From a checkpoint of a small mixture-of-experts model trained on Wikipedia: a variant of SOAP for the experts.
Below are experts of layer 3 (counted from 0) of a mixture-of-experts language model. Rows are named router (the router's row for the expert), gate (a neuron's input weights, with its number), up (a neuron's input weights, with its number) and show model dimensions 240-319. Each number is 128 + 32 x the weight over its row's rms, rounded and kept within 0 to 255. Numbers have three digits each.
After each expert's rows: "mostly gets" lists some tokens that are sent to it at least half of the time; "comes after" lists some tokens at least twice as common just before its tokens as in all text. This comes from a sample of Wikipedia text that the model never trained on. Tokens count by the router's weight.

# expert 14
router:144144109161099094183089130080085140174147117139085169071127081117123136124136145178125159109154167186106155117145075152133163099167153151145110178143160134108174140132108126187115130153159128128157099135182151094152062117143175134196141151
gate0:145154077153159136093150116135170187058130100116084105168143136150153051084172127143193159160178087079099169132091129121183144161112125192133122075127199124069079163096098129136120134108154066112075162156155132099069134101076109155115101065
up0:080183145132083128198116179116113128136213125142151097139130115137095150143091135164136157130086145132156078148170132153149098129138143120083108159124037124136130095116153114146138132141060189127168065073127170132105122080187145058146119164
gate1:154139164213106140115078179107121105133110127146134101092090121056142092116105113204132191087138115137134133180043120150123089116171127188114139108155123088100117163091142111081169108121096111137130093134133103113146081073099115156139162137
up1:178146182080102182088134085075146126087053140139167133118117149141108192175219162080135145137116160078125096121164168128119098076125153105128150085111220160099109132129087082137122138169165137155108096152119101102121139094137168169110132136
gate2:132167082151129126137187151147162127071192087164132068092144083169127172159114156158084133150161173138082122119183147167157184132157129151107137110140069117113104156090153092085140140085152060164138204179091165135184110086162081100156145127
up2:170097121138080111178144128177150093136162091170168133104153088134145187189150170175103132136183155112149114069144170144139172170130117129126133111150032119118131171104147104122168161075177112113100157116164136189120060052150142082180151131
gate3:134073137170174121189140122152184139073166162107141094118122171084155128176151127174098124217084103094126123143073124123134084140176107171127167123099075155130089137076122117142148135105152070150184127108125085109119162137116123121194152156
up3:176124104112191178183128158170172076176134108209097126162203150107106093124082140140154122125117141123115126071126150183175157101133165149100152155118067140099105101134123114112136192093070135140139167088118161149118077152107094182136120099
gate4:143110073140173117167127078193116118171154135111150117124131137127148137062169109175115119123123109134172062185151167137113093178128090131125157143137089106197123119131111145131175146131114091141176162129142112119123100135136103097146115162
up4:113131114193118146133108142101139129150141109094185151123108113112145112141090165091083068124101098094109141122106092144177087092166127058131107124115209143106106195120109127141083112131142175129053161102144133119144159104148129154119161081
gate5:219104114090094115119068149079094085139128091164131193123154154132168129144166137161127134174134103143093119163096147135163176076055140132103142174146113158108114116121154130152156136129172119155151209125113117160142166084088134151145153085
up5:099179184088128163107142142127141165106094121113124141141148087104093120104152111104130112050121193098122109079120123128092063153186122098152125104154187087178130107142137128122138144119064147142106083127126134104131138164177103047114122168
gate6:138124163073188134107063114078164078140117118068110126140133171106130150063148142114178065124095197116142105139154166154125115150177119106140121160129131121166111180160183102111118152136174169108139133114101142164071073125115163147078074063
up6:086115100195069103162169173190111177101153123176122128155123094140128112175116110142052182131127072149141136111089103117142117084093178150130135113142131127105138086088081155138128101110121101154129142116141121076174194101134077124143187183
gate7:158139084108109172106127167155121130151121088146188164118109117121108123113170092122080116105025118178165202136184144063127154133159129091174158088119089166113096086134176202114094127123133145104094130072128143103105116124143151158159126075
up7:128131193152126119158129120067130130100122139053068063169150136126135086100098137122187109188208125061112053117085099174112125183090080158069107162143169093162122146115064094159160127108161169141118125112122116160162161176138126126099146182
gate8:138150192105107176151106157113168103123067109096117178113159138182161089142090135072141168104127120128143220096131105137157119088117151146136118173088074189117102137131157096118123113038147163115101110066155169076160139199127128121126086101
up8:151164114144113140030099143127128124156091123156148151142140071140140043091112074139152106079190156088098171145157074114075147171111136120178121117100141162144147133141093164111129072101117074106209128123195200029160172124066171153122106177
gate9:111113108127129129148105164160133094177116178181114151114152134135124093171111117155066075118170143155135111150040179042138097099098103158143168074165127104119107115094129116094132171118169098143086155195127103207138100114126112137142143124
up9:127083115112125110123070149112109061172052160088092147120142092142086109092088143104140112090134140123133121180123168104137064144140117155167140102155140126128150159111126078147123198127152155119127114147164117165107091119148164113120189072
gate10:123096124103100183151146118198162156139115118107105092080134123120101150149102108125139217104096106110178104099123115148174116155144104123134133165104168140180146158114175111109155067116088117156161175119164104157126155168134152110153094129
up10:133071128082080127097105146126106065220074157103074137133133125167089107144187096086115172090076130135159098080153130150143121131102134101077133169131126169112157160127141094115096044104119119134125106108120143170132122130131137111101099113
mostly gets: "See", " While", " include", " Although", " Phylum", "="
comes after: "\n", "==", "===", " such", " ==", ";"

# expert 15
router:136076131186095052112185138098147075127163152173125086146133179144169127147120089147124103103150103125082089127183093140102207144115101116096086104071122098110158125140048098155131054188132137130083117179182190101203145142094124088101174188
gate0:158099078172123107139144221098146105084180096061148096077136122108161116065126104109106141180096102165143169088141118110151118159148183098123132117138080135161131151131093135151074133102181128139102113089090177121133161104159141178120111122
up0:136166155185125108152161135094082058127147128159090074095187129193199122108117172174128145132133110139068148153133153131139174073101119135109139155119106105135096107129141129140161092145190169186129137164134131126131136146117097141168103183
gate1:111140155129145100162160175164133144101129120167173106181201108129114129136166197154086091118115135124081133141157149125132103167134114063136146170111106102146114106089153146104111088062170129120065100146118158123153174164130152097116171177
up1:107119170158183131135101163117143140100083133096131160102136122094067063132151148104119161134132136159092141147135169100150077143091195093120134169141162129106132178105113161094170125089097137103131104103138137067125151163136154089164123156
gate2:133172124093140109140076095129125185141096101105170150141171105175126088127155181090160084126131096089127157125130088120094129175113130141177114164121134128105123088115118188149118143141131153099134138166118113167132067101102130195107117127
up2:178170140088110153139088094108127167129162134161112153222181154158159127161187161133110153162128116124157147056130086072068136173068093165094138136120101106168136133138095184122153136156110108157167131137134093108107037133053129108094145137
gate3:104173136139160133118140151177151150181115101116100052032145119092080123126121152062121121055130159112146123096135130161131109152089172124124135116120103089160118187083136118132058139131111225086134213109134130171115153131115208082129211076
up3:155143147134115122171157145060102134065124127093109150162113141107122182084078101177153138191157116168114107111129176118117087094135169129124117193131105194112124085123135093106197136141146082126189084121165171101140124127151093179077106143
gate4:094092151170118113090157155162110139115186194114118084152116081077154101121112177140037098163144094128156138083131152145132156143129072087118077137122139147102171128140134104183154106124081106124116174115107143160143147118152151118133148078
up4:134119163112142150136084101112171107131094089127117172101144185176131139106091054135164158103147082173133092206064104108134139123096191138140183126142092152193111162097162087082168158094192153171098157132121175137150159132087077120111166141
gate5:094145148147099104112073055169100178167074120125111090127180179087128117067133133095186182125204210143112157149131097137133142141091131181160085156173132117103180127117151105180088103127148164092151214117160139126093097133131161106075153118
up5:086127115154162157145173126084158100116101148117168158118050077175158171146068105143152059128146099142118059149104131135121112121189205125128130127098117154146152071122095043089174112134118108186113083161128134116132095147078074140139161138
gate6:144162171153190126180152093140149175151132118158073109120188141086117174152083187134151130152159173140057156158142119173141116084093104158138151120162163079158127140146147115117132109136110162158134182154248160071112101189160103125158207176
up6:139201176123148116157120066136151157232122117087003128105136163102112146136083152129154097159191121117105121158123110163110155150056092087126120133144195127161129186145160120103144136124104172105170148118211161123146082105155081120097145194
gate7:155109078179142143122181137145094149072142140070167135169135149120123090126098143132062113115137076168177128127098123138115088185095141109106175095128154129126175092120167120093159132149072145148096055127074113200109126142172143085145098127
up7:152104123150157117134111138142185147141136147155087126086165080143118141130132084102133066122121130099111111149150189090141187159151152197174125131142158086129130116122110144176146090107126140161118190123143112090154118128063084171153117097
gate8:081167108138121108058063115139082141159128118166148106102105110177118108103086136064095157138136119076106162171092148118130141088148149075120130132131173129129154126111153126158080100155148115106134101118142109109132113139173110198153157125
up8:191148155115128131137084092107158162176142130083120126111153114110170111128129094062168108151157113109106153148157131149076179100163096105076131198102137188164142176146090062158138084110089158101145108144130107167187131072141115175079167069
gate9:087132168102116092168184094141199152109131124141105091096134058087120191126102179117135088155117105118087143108147176130165141129147117146126095154098107103100165113131130097155156095107069082032128137125196169173122143153124157052086080078
up9:186117155049178085128157106177158132146112132089096101069131066075093187035112189064204159145115121104129118076115149124123162159158083149093143123119089126136156151180112145136168130112129069105162189114175120187157107175078136088068063102
gate10:162117094093146098124052151098174133157130114150081113102099123122144086173158082142127136107151077150125146171107133114122093176150108139119153139101145112128135116163187090063069085083107165194094140129132054084135128135149143123094180131
up10:096128136150146183120132111080118104067146170124108110107151130140191123076080157103147137140139149110176071076143164125157109092065170101136134106134119160125046115107116158099152141150156091148174155071154165093129193098083072142126054088
mostly gets: " Website", " h", " Apr", " k", " bl", " p"
comes after: "0", "1", "9", "8", "5", "2"

# expert 13
router:156169118146167102126150129108180135170087100070085122172137084116086130130130107147146080100167137087120120138132161134133142133072100151121076148124107116102131124086094052139123184141119119099133069105203170130114164126122110161102080112
gate0:104154132159085117190096117137149125126157120127110137121122098171120099121137154149092133160140128099083132076150159088130172067086127162114135137092092141132121152088120077099164131117122098094107157132148125097118155127087157099117143190
up0:185173153159139126114151086146090115107118081116135069111144164129097147068163143133195151107097145132073117115208112106126165164074141154155181147145083104109173161122144133091142088105138163089062127131131190152153102115122139068133151164
gate1:068142109133163110137114134138116087083177182173132133111170084172090101157190085149116087130093135116156112106122182130109208076187111109117115153115196116112108137149127110144160080118160131079159166131098134104088136154139094123173144110
up1:045113107084114106139176144175157086138120110189109110098166118113090153131133149082155156148063090119159170115092119095110176038116090096120137095147143136142139123094116030126162092124165097155157165146139119132111121124187175095088215159
gate2:113097157184105138205171123136108041102123118097117071113114124101141058142107059125165088137145158090155165135157165088140173104159128069155143092122084178148140188153167124084108126102119106118120102114151183171129094106129121081104141119
up2:121126220158123097168099162137139163053114104101101106103105116069183174139122177119191079137189118153095118101163120155128087143075095093124122125137179134169139155074108125149161088121118166142081142101114106138156103079137178111072147129
gate3:185126151152114080184071137085141065132095133104072129139145144082113142159138123152124136141078151120159125110147143064095126127104147140118095163106142073088116211130108182169144109136157141115131167094125094125114131139115130189126161145
up3:132100160140126110087135135126105120154134126111135125196120081092123097110105114109164186147109122175121139127131177044160127093120130156083139107117140118142126117143082153099135151131119125101093115106164094163108084099070088187121148192
gate4:128106096155157118179104124148087113134116128190084140057128121143137124116123116163090158096134205163178125192140157121194081083071087158134160183108100140108137084073117123136170103097205103176127147149100160142099092143132140153178093113
up4:118130159099137094047135124135128117162114112108177119175130107111144142136103124103180145093136057108139150041136133138096143130172158157119105128176134118156134193156123137122171134142111099114073117078130036078109133127114098113119200168
gate5:108155140071121107100193085114171090162163143138167097160213165156119242172113149115115134116133087129151156132165103093117147118057149134141126095118145088112123182110111085187166117110104143118158142155169158092069111085164116131085137090
up5:091116110214154124104089191137107148062090149130119124087102110123155079096115081152125133161099165086115078114087170196162167152216111146113135161134154157122083094128168130106114123129105049186090118058131080168184157151155151128167057130
gate6:139139091142176121147098118146073113123114079203116099161109098166148068175177106089185200152108127107162151170127177134065134108123175173139143145135197104129130127127104081129107138141152169076153102176086154134068146117076126117150120117
up6:194157123107140108156112070138070116138077110157160089232129102182073091154202103144189146143121178126095128173147127121108102194088108163094168103091101147083156095170112154076164171189131116061178097104143186114156135101099092116134108147
gate7:121135159128123106106090179080048083164186112156132169086193126134137093124113162102115186160108092137111135129073109092109190131149194070115111117127154091143116100157089136149080101150142140098035125189104122153080111137153144079168142096
up7:152089120116130171123081109113164168137107133081109178121113118109169147144127113144094084187171087079154077150148173121148108080103195127126153115159149151073122164154175052110108130116157157124131125113109152110116152120124122183064084106
gate8:125083113188142142079151075148100158113058190160119093117164137195106096040133095113171100062078154154136079107106137151150130151086083117123131130119171104118166106122134158119177094105044146159132154090123143163121090120102153131163147082
up8:154177155129126121174098185091088095177155093142124163131102159094119144178120135165125140149140099123092148116152123118154143148145193159119126194143126157121091153127084140109115175192209110112148047142123104092133192118190137152105100198
gate9:122139095147074123149058113137128158095107177130163117098125119099131135116123107169097128074118071146098135153096176043069089172126057143110112121165161126119112167105189134116203136154123100158151143149120074137077099112117141105111127108
up9:059137101127116090166116144172130143100101147133127102123132100063122078163111182183120086127107156131083132114073129108054112151155103117123092048141116110085107150141157138094161164159111117150147125124122069148095122117148226120083160118
gate10:139174115175102096186084132157052206114110112180150136134101129127132090096170125101103160129154091124082097106118140183089148111105045097129100101213116183106115118123163196143128101149129130166109164082097073115077114147131086087186160105
up10:159137200143111197069150100196157165148084118147097074133112151179074137151115148129112137173136064117071086114087179136097158147121124122129156161136075148163124127153137120116130169158085153101161169128092128112104191125135137116119087126
mostly gets: " Coordinates", "   ", "In", "Species", " MF", "Early"
comes after: "\n", "|", ".", "-", " \"", "=="

# expert 9
router:075104097079108173137151141120186165184152127127120147085119139119123140093141117097156146124134174153094109098146102153134109162190112134162116170075102116076164173208146112128126150152106119112141185147089095129108141157159082165121106148
gate0:111131121135121148149114129168127112117127153128152194095168110084135212088153130170076083075118106156126165141159043187098113159119113081201155095117162108106092160142107115105149148161150178085122167140138107138140073140192118144138123178
up0:148161133089206079174183140113143155192086098130085038157140156152126034183095101114151157129099100134090100108112187087190154154111121108127122130121091154102153103108137078129093064125080093158134138146104134081177132124062131116150122123
gate1:085110151150129127142115152132130178128106162135165230090149145133126156101166136142071121146161170173175218122097112127170122149120132071139138131095143137103129168111170151119113144080163206103146121138160136126165097091075100096127178106
up1:148110106141103184161197128111195114173152138139100094122131129167126160110131157090093136152185139116138082135180146112083156126119144200163129122083106050114176070145179047134150148082116093122120109083111131098158176172156096188132078107
gate2:159132139131157199116176107125143122104084133102158092174134098145142146099132140146117189129062137100097151139165071159170141164152140058125161086140182141147125118141171108152165138097145178079118107135160159045083125107092126097150190113
up2:106129172155122104046090129164140119145156111124062203127087133197173166150115096096068120148134128167119128134108122122096155129126113121065125206129113151129145099094086160140127117150108112186099093089126073166160080100091122124161150147
gate3:101135116123133093148118129086110109106124090118125124113106174157109102157147128093170079141102124089140091142073105072125154118142157122132149152083178113152075095115112110147151128103063126108170147136155127156150153174187130140167082109
up3:163104143152100097083117126132133176077148147169183101129149147054153137052154165106119163119141097134108144142118126112153057124141086172164079094202084157135115172099146144124116071104185118094122148168120190128165078116064140115071116152
gate4:101142155110133100114139165094131096099108178122133163161162121156118108104113077128113092041127094147136124115131143125170138156131129155125155183122155101083093134097132117122180104089149167126073144145192106118129082122142125133144123125
up4:142134159160145101101126130188113101101177102100114205124165150184136173145095144104140153104097127072105131088189119132111148128120059152155123152096144102114171160141101120099195115161120102158037119164137106130118091139129149126152115147
gate5:120103123082185091128092162107083080118094132141136177147092116111105111156179124141170104128121156106115169095092094090140143107100148112069149115124096086084096147126056163121154173154176147075128093102131082142100125095148107111156075148
up5:124089117162093160155109073156122101126090112128182097188145141094154147168099130155109169115116132023134124160170084137087103131185093169111105168193160130153144088104130151163109118152119102156138101086088116126161106139155146131118165133
gate6:104116121107135155107165128173129094097151116190113106141102117151165161171130165108041105120063128092072119154100088198129108133085116101145137115202133156106115133143122120133115123150136157121134154171080128091121112169109117068146127168
up6:131156142140160143146095085160133087138161153096121092111128109089095173124162095090137108151141184105133084123109070166161110080156146158138171057143124102166095191145100136120105086085153144148078142117172151127069086176117122098122125134
gate7:098100144142115088100123108121108179132067140106104134087174089114133106167146104120126154157081159192130141172130084124218166135139138160138141098142143136104149172094153168098145084168132104133117115149142138155060122132131182095125236130
up7:132108106126120148107067182121062091173175087085142146188136161184126110141116125167121146105128136136152147081043142136065090101099157125061141159152113130173148175126081132088141129143178103183155152124114150161130122098131137113142126180
gate8:146102091148130128194142183141160107065181098201113121125172146098076149134138163139123193141093116101104085150139159120179139209128110099164102138148148176109120084120154143139150140122127142115149159106105120155106025150110172138155122126
up8:130087162139176124183157156077163154087124074111157155106169123077117146118079176146071172176118150099158140064131097136163145139098143143130135175160129202177124082092156110121155178114124117069157152149105148158142081135097204102153095191
gate9:132073117146134146103081133106127125083155071094170132150168143157130065133140130135132086206103104079117076123106158152101196124099136116119109138074149192150168126167131094117107078135163091101098120184122172159154130166159131184104168140
up9:112119172150116137120126121152144095109148120141127048152168199107137138132056153148134178062148133153122197138067102133121118163139127117154097104113146156144088124067126143122101215111071116143171135139071139119159169117130131190129154090
gate10:194163166088120162141202156165150104103190123138134111127151149123093100141210176106121083155102104065127140146158153134107108133112117130169173155156163132116152099150140121088141082098156127096179198103096146114189097150077147090110133157
up10:137174151123145168125163152186148095123148099132107107149110123101132111131133141077111098189163125080145130130180169103140120103116143180158179113108188169122113076141135098115123092103127124086124195146148072056160065163142160096119083171
mostly gets: " own", "ri", " latter", "weight", " Young", "amb"
comes after: " the", " The", "-", " a", "The", " A"

# expert 5
router:173072109027110107145112125142154142126168129142133133158159085085140158106118115186120160130132181099110082133125185155134133114116115143113089147127177114168118095136161172129183108154128095216188160113100122182123141175140085164128105118
gate0:177136190137126111134128148170098189116140142181139161096163151124140106139135096131130076055126072124105133128077106146138091181097123135118145110202140093139125120129148146100082061107131169148100141130102086117149140090180146132108114098
up0:174121108074166132159119122186141123110136174122120156139113194088127127204121090130199163102190160087119078128120122161135075167100153104119157107192126087114147157109101085116202078118165120133110145163107150115088137133131138159061095158
gate1:133155128130170147092121114145118116132085136148116115113134106144082152148110062074132074063125133135137106108122125079154121162121144138171200144100114158128133113149183167116149090063177148118097129148128129093131158132152171126111114099
up1:128108108152102094140179117133133095141155079115148110103196163166145129155120145126110148137140153137099071145115133127073076136139105124106118115088155189097120096106080165122120161179105148113136060077125164102154116124171108196165203160
gate2:155166173091103114154209131122141155112125109150124070175112119129123181073148137131173107133188141116102191138165069103106112149118103185121085128152111132120191137137106110112130148127115093110138098193135156075092116160147147144150127171
up2:204145124099137170114179157134114083166122094139114119152128105141102196018173128141187100152188129085109204108191096109138116132117092216094099128186118105077169153175116133120142156121113091121146112191142099090071108139156101145106106158
gate3:093043113142193110114115044078159156127125175170141143087126146120108170153109122161143102076131109139172125138093085115129076168166158120135153173143178095110117083098082127122117061115141170166136073159088118127141135128140149137118160159
up3:139108112165187113096103108092149121085163149133170151077117144152106199156112157131131135142145134149194118157075119145132064160172124110168117143157164131169123116121080100156099027140123136170122102144125127121138156112121143106120159119
gate4:088161142152156085108169126145112130087149092161109101107127207179125133155155124141098141134145104126048101190113134094163146140184105130138079125166110073053114123095111149149147098117174072091087139193132132080129149187156106094074126108
up4:137087075124119137144130136149153143146148131128172111139156099048083152117080131151134152111150070119163132096098121130080073142110147105169150094146173129151139108136135125120097155097107139170105167104107141141103178124081118201190132071
gate5:159157119140162139102105136138100143173084130105127125160108089147121143102106115164173107130176153153150095049130129076127121101167110095118121180092131075103135080168083132140087156126119132133152112166073124135160161091091105141125084109
up5:152134179156096091093126192128124094193126104075126166125127158116180077155129104158147106049124129124131132149099125173169141121144106186071130176118149124134133168097126182142151178140192147125118132157122133138045107143096138150145115161
gate6:223130061153134098145116090054184102167068093098130130087157132123103105076140123104151163121138125138102141103160118123130091174182180161205160156120092158110126149088145127214120170128084176128123096128173121124131106094122100093144167144
up6:068181220119052136112133158155117095077157123129146170154082153120085152153110142105111109098116132164130153145074094139124147106168131084132126121138163120200115137121132204113103119119120121148132103112154155129135117143130173151152111088
gate7:150147184129093166082147116129108080112148161157112128167132124140121180112119132140048134097129090123159151110164098139106139199088164087141136153124184162131137145181116154110155145105164118091168060160190146077154149131136162163116113126
up7:150109190119110158087113110138079081122126138126128112138131131136109152090115118146120122080127047091145131105159113147122156172078150061165104155105170144131135149171129154086172187128171114095181046159129142119172130116133147146141105145
gate8:094125138172094116133144077174077105140137086131150084136125134125111182179140131172162141112134160109109165050110093102132147167170054089138162125149135107164137102107106114149164074085145152146144092084144182111185201130157095136172189132
up8:076153148145179102057095145126112145153101151166131186140092089126066106119165107109153138129214095181232088115089130108106109113111141129096149103141151114096094101114140142060129088127150139173109170191133144194123140186137079091149114102
gate9:115128154070096094135147166095111111160069145100113143190183186104115148111091103143115174099033163153101135090139158133157183133060148166064123168164102170064165170154100126124152135127126139121074134159123114131097106143186145031119113206
up9:170118087134141160105105090164135143156152109150134146091082100172122112184168130120150079127172108129145098171143079123089068131171135071165125088118092090152091097117138136124098163145138115120144161108127143105102107102062112207113133074
gate10:126076129085155114103107140059129107155103111174097191095132067147137091207132138138128145105055152180073156130107124120132171135168133106152160165059105120088166122097095103100031160127090133166107148110098106110105079097145076109166131134
up10:120147105118148141113117114138146113135111098120138171150063170154101115140101076167100115135047130118068089121154156115136134142182148178145119131160108045129181080121143086135127149145099116147058089133161147127118118148100148114117172111
mostly gets: " wrote", " said", " gave", " Died", " stated", " caused"
comes after: " |", ".", ")", " he", " He", "|---|---|---|---|"

# expert 8
router:056087146091167096105072184101144108118112096103141146087116134112125115146158114138131110086042069115181090114103129098221151113175173172117102108094153137099132102178145135143151147109131116081172130183101102169135075184201091187156139114
gate0:087098110121101124148225158133158116082130124100118137113169163108109140161116150152184121111084118048127106133087124136110104179158173097195124179152151156085073164110164105148097168170131146118124131185075116045153122175108066101115159136
up0:057152109125109110080143107124164109136094108092130114115133135087162153149068170109139128122103172064104100148181104142123124121195144104134116158107166123134087106122168135102151217158070182059156144130108052064139127103120125094132138121
gate1:135142125096136119175131128160106216192130116113143126123168110094111125148138091149119159068171135192160099129109131186105168138125129138147169140127093134128117137132147120127135134093110141163096175056128051148149093131130128132171147157
up1:150165102161146092102106076145121135089133164120107134145110126148133123165126131091096140144201160157099106172200148163116202174147114147182094115149172117072128096170154094185144079130126123148159128088124099143120174124140166159135095123
gate2:158134116131144162077127136152086153120105143117112085124165081108174126114124112087114126131148106176167125098145160124077066119190188141151159128070104072174146118180179102068177110119081107129099147175111161146061101116108086137129127170
up2:111108109144154161112159139109128105104105148124117131118136099185141100094140147101091097128106089145168150087106164155094116150130135157139121114081155063121129150111136057124133013092156157148098113130100177132090136162112153145128135152
gate3:149143111113161135116108084133118137120134174208116140202145085072120169170189130111066151142101161119152159126154121091121142140176161144158154178133100098105111101108133114140089061092134108166097128083068102113104129116115169103178065120
up3:142168092106104149127134188166151078113108094074081178083120175138121115101147154141176107093056123117177123169081136162140089153075086114107105117101130119174112177180133154117121161158097142119164135118099135138121093157124085130137255146
gate4:112169175199127125167173143153110056133147090132163080138054183109142149131093124142097088115151142095127171124100137100123194170119174160067092170137063140172097157129078136105131173096121204105125156122153192144143130154147160110135118135
up4:152058121046097090128126082100133119091089142136103158163157118145123084154145121069127132089106173154140090086192138159147128115134111101152144132078203099132140097160157150133100062112106100155091146102150104121102078129135117132154153114
gate5:134152159135169146097139141114129079163097132190144118155103137081130112139113141061153146094103155103118160141156101112153195158154170157114126158132191138102172162134166150144145168196088108135094189047141130151137073133083140121156182146
up5:135125139155167126127117151097119135127104134092180105151127207121111114210110075096119117127160123192094109094123125053157163141155178112099163144139146063089123180129146142161196158174093086122095141118116103142155114151171145093188085157
gate6:119138162156073192113166134110119147123089199058121193157153175079103135078222098121135125116101118171158151084148118157141119134120120154139126063132118101182087090142180119123108111120133176129085109152069134116125111164148149160129110218
up6:115035130136098143140138150168156145176183153082117180143132139103110146148131136130142064158065039160154138105091121098081132147124221138090143135103166131116147117105111110059123146137134115185183117128115147118167157134089142173141136187
gate7:120253128126162139150118140133059106102087062120135148100108090143168182116158133102157123070124104156206160139107127165044126175149087188152117117160112162127076123100150174158107097108157137107108182169118107128138119131123077140108111177
up7:115130086071111134148110117095140128155023101148164188102126042063124158169135113092099135097061121160151162134097144155089186134148121219151132065138113165166112048133203158141088141143096091147139116147137068147105123137123127121126156128
gate8:119130142122105127097067152122083053158051124133085094091088083123086098100111100164180155107145126130135134104098134077144138135139139151147111090156134045116130152133129152158178109132123109143165178147172119129137131081147092116111072135
up8:114151141135130072140124107141104131090109080079116097116088141166143134119122134125107127109180148137176159069086107152111154102118130138065112106144069121140135100098149197130128130139133164160094122126135169162127137181115120123129209128
gate9:118101150100130159138148139089136076126132144119129162184131067139157143153083131177059102184114141182124139119055172164175186120161126074115151129135143152172117167140167156114079151148114224121091120112221138128142126075144136093141191068
up9:117099150164151165153144142118100110105065137086114196154101085096160132162098139128116119129078104091144117160096149137147176193153073137146153122127148118093084147137133179177141096176099181134089197161156160079095159132140126157134098137
gate10:125176173140117129089111166137122116177077115121099102146110060108137125109110124076161159206101075137188146101147105135078102171113159138187104115165145084157125097090081155161113171155075167083077145111113118159070085143110210125104151175
up10:131204161118127137081122162138129101200102146085138110206059107128130140158130160073137188213118105082182166103141105118149102133150139137141102135137171087145099108114080155175106218127085176092078156154115138150108130111102194118115143213
mostly gets: " this", " same", " This", " each", " main", " which"
comes after: " the", " a", " for", " in", "s", " The"

# expert 11
router:156109122150110112117064125173142112122124116161153132114148042078204109079154091128148085088198132122104080141152141091134060124113136157128113130118124165109140118118134091173093123117073116147119141158120118182122149120102090163121115111
gate0:141134119063134152178151133161144224155120128152046157136143117116166141169135146066138171114171097204155090087152106136081143136183153162183168123145119150160150106166184083087121163146089127120071121150115103151029106145128126142151103141
up0:125082178179082120117081165082102093079152109146213108185093153075151111103106092204164119115135078042104153105113138125091140144071147132106144172102110159136125097145096185116157088123152159165112124124138144100142183093125131137108117083
gate1:137076124152153187164135102079120134133100134179158194175079039100166071175144189118115149127095187093113123109149120074123126106098135125089137112192132115130124127117129092129126175114111175100174146184143133097143127168117144088096045130
up1:136145158101138132081102135128124141111114149121106169078090123081164094078160132099130139128107138085118104138099140095109173112098059156045080080158168069204138125142211109162169134122078126114087092105130154113127127158161162135120129065
gate2:127111054120189136143126146122164120124133131192135123177151082159142081096126089099151151136070098118134072174122141119141108131109074082123138192152128107154144129177152079099124059068137138107192071121063118097141103181109128157072160102
up2:120143096098146093098113119146093112177134146094156098192152107089139151144078095097148093122140122177149081144117104132156124114120165078159153106198169109106141201132131153165184122078122121112140090099156047139076148126202148144133137140
gate3:147121092157134134094139133141086138105091072130141098155138143122144094145127128120135195123157106175162148143183099065150088108108109109109139135176056181062087152107129186124176138106109142122124109138110158099128108069152138097107068135
up3:093135176090095159136104104100120063136063168160150156158137127151148137095121128163101136094102089125102102126073152117140148137169112151087173163125147147167141176117170114114131110101169090128117221148171131129172117177130097124126163070
gate4:117144141093164118106120137177115110200087129098128163092175120077140175117117038088144158114108132150116083123167113076162146159146133150128132102190114135148117144117163125088145136090102163117171110084129066105080148174170111147084096171
up4:131129080103165097111131056189083180144146147099063161095193113104131204124143134109126137127136144161143115098190158071168137126066156126154122115104106153150180150155116096119180110140117109119186155093193140085127176160158169176109120146
gate5:168128097162176160109097078128132155141069148120155111116117060060113122107224128152177155091104151099122153191142162135167123188146172136128167128110105129125134175122115092134172166046108176134063098172127160061131125142168171163124124124
up5:131178151109148101136099117121130132066135113143144160143101128133094119092147148124113125129057127144092151156102092104159104158195105100118099115117118147144119121080176109146079113124130158136189130180114151092162080128174196151164161138
gate6:139128167165095179048107147180114144092094230145137099124156142161132134102126109145167088144099113096096121107140111129093099179096160080130115086155141174100094152135161138172131100137135170114127098055124113145177123057138146101132147111
up6:129122140154086162133134145199118149127113129139094130122110156139120126122169118135131091145108161062092155139143134105128094121121111086088111086161175157142113161124209144199128091129113152108142120085123142129148177078099124116149155101
gate7:138091168102068141154118113147127157167094126130101141135162171158099108107154052153148116095051153155073155082123165136115083173152099159162157169052148136180115185116126085152164151074132105144176157081098157150157117114148141080088086185
up7:144155092157160153147140166135169082067170115106113104089114114145161139118151164101073097140157145100210108161145109127179180094127134079051113058165134153087098094116171136168080074118183106117084092169158104123108146147162115161167119060
gate8:107111048082145138148178132160151085138120153141159096140152119150070120146154148119125147093096085149083115157072116132152179178096107082103156156136159134088176137101144125223129100110162120144102109146120142164086089145164142119135135100
up8:116071157097117118137138122086135118137118080032120134134179144110178151107092137095118107182113174091121131099195168110156151095150097145167155168157074124171141123142130061120172174172099170069127115078096141159041085137139156111113098135
gate9:111143163102110207085126133132132152125112139084120151167115117128103110115083140119125155155118074163090101055154130121150099139104128128072137101152139143096118143146107163115098140098102157093077077107116145067127167169094169112093148191
up9:114129056119152179148154153102171179099184165146088099090096108163171079162084104172098139107151087084123155137155125164174109166067150126118152183056148112116138123159110098122155191129153179137114137071093142100193172175130163127113158134
gate10:145128082149131134126124137150093131129158098161173197115124113158165080170155095118159102064167142153155148098125106121116145130088145185098138196071093087161165166147124141092144113165138147100163136150098107162140135139169113053101127161
up10:129182109155162127125137145131111101098139150155096099134067112143094131118094104116164222112149112151093139108149101113122098095133141146159115085125112132092119066128137155153159184166136176149073082137114120118106143133135164199087087117
mostly gets: " MPC", " −", " Candidate", " Position", " ±%", " ge"
comes after: " |", "–", " to", ";", " was", " part"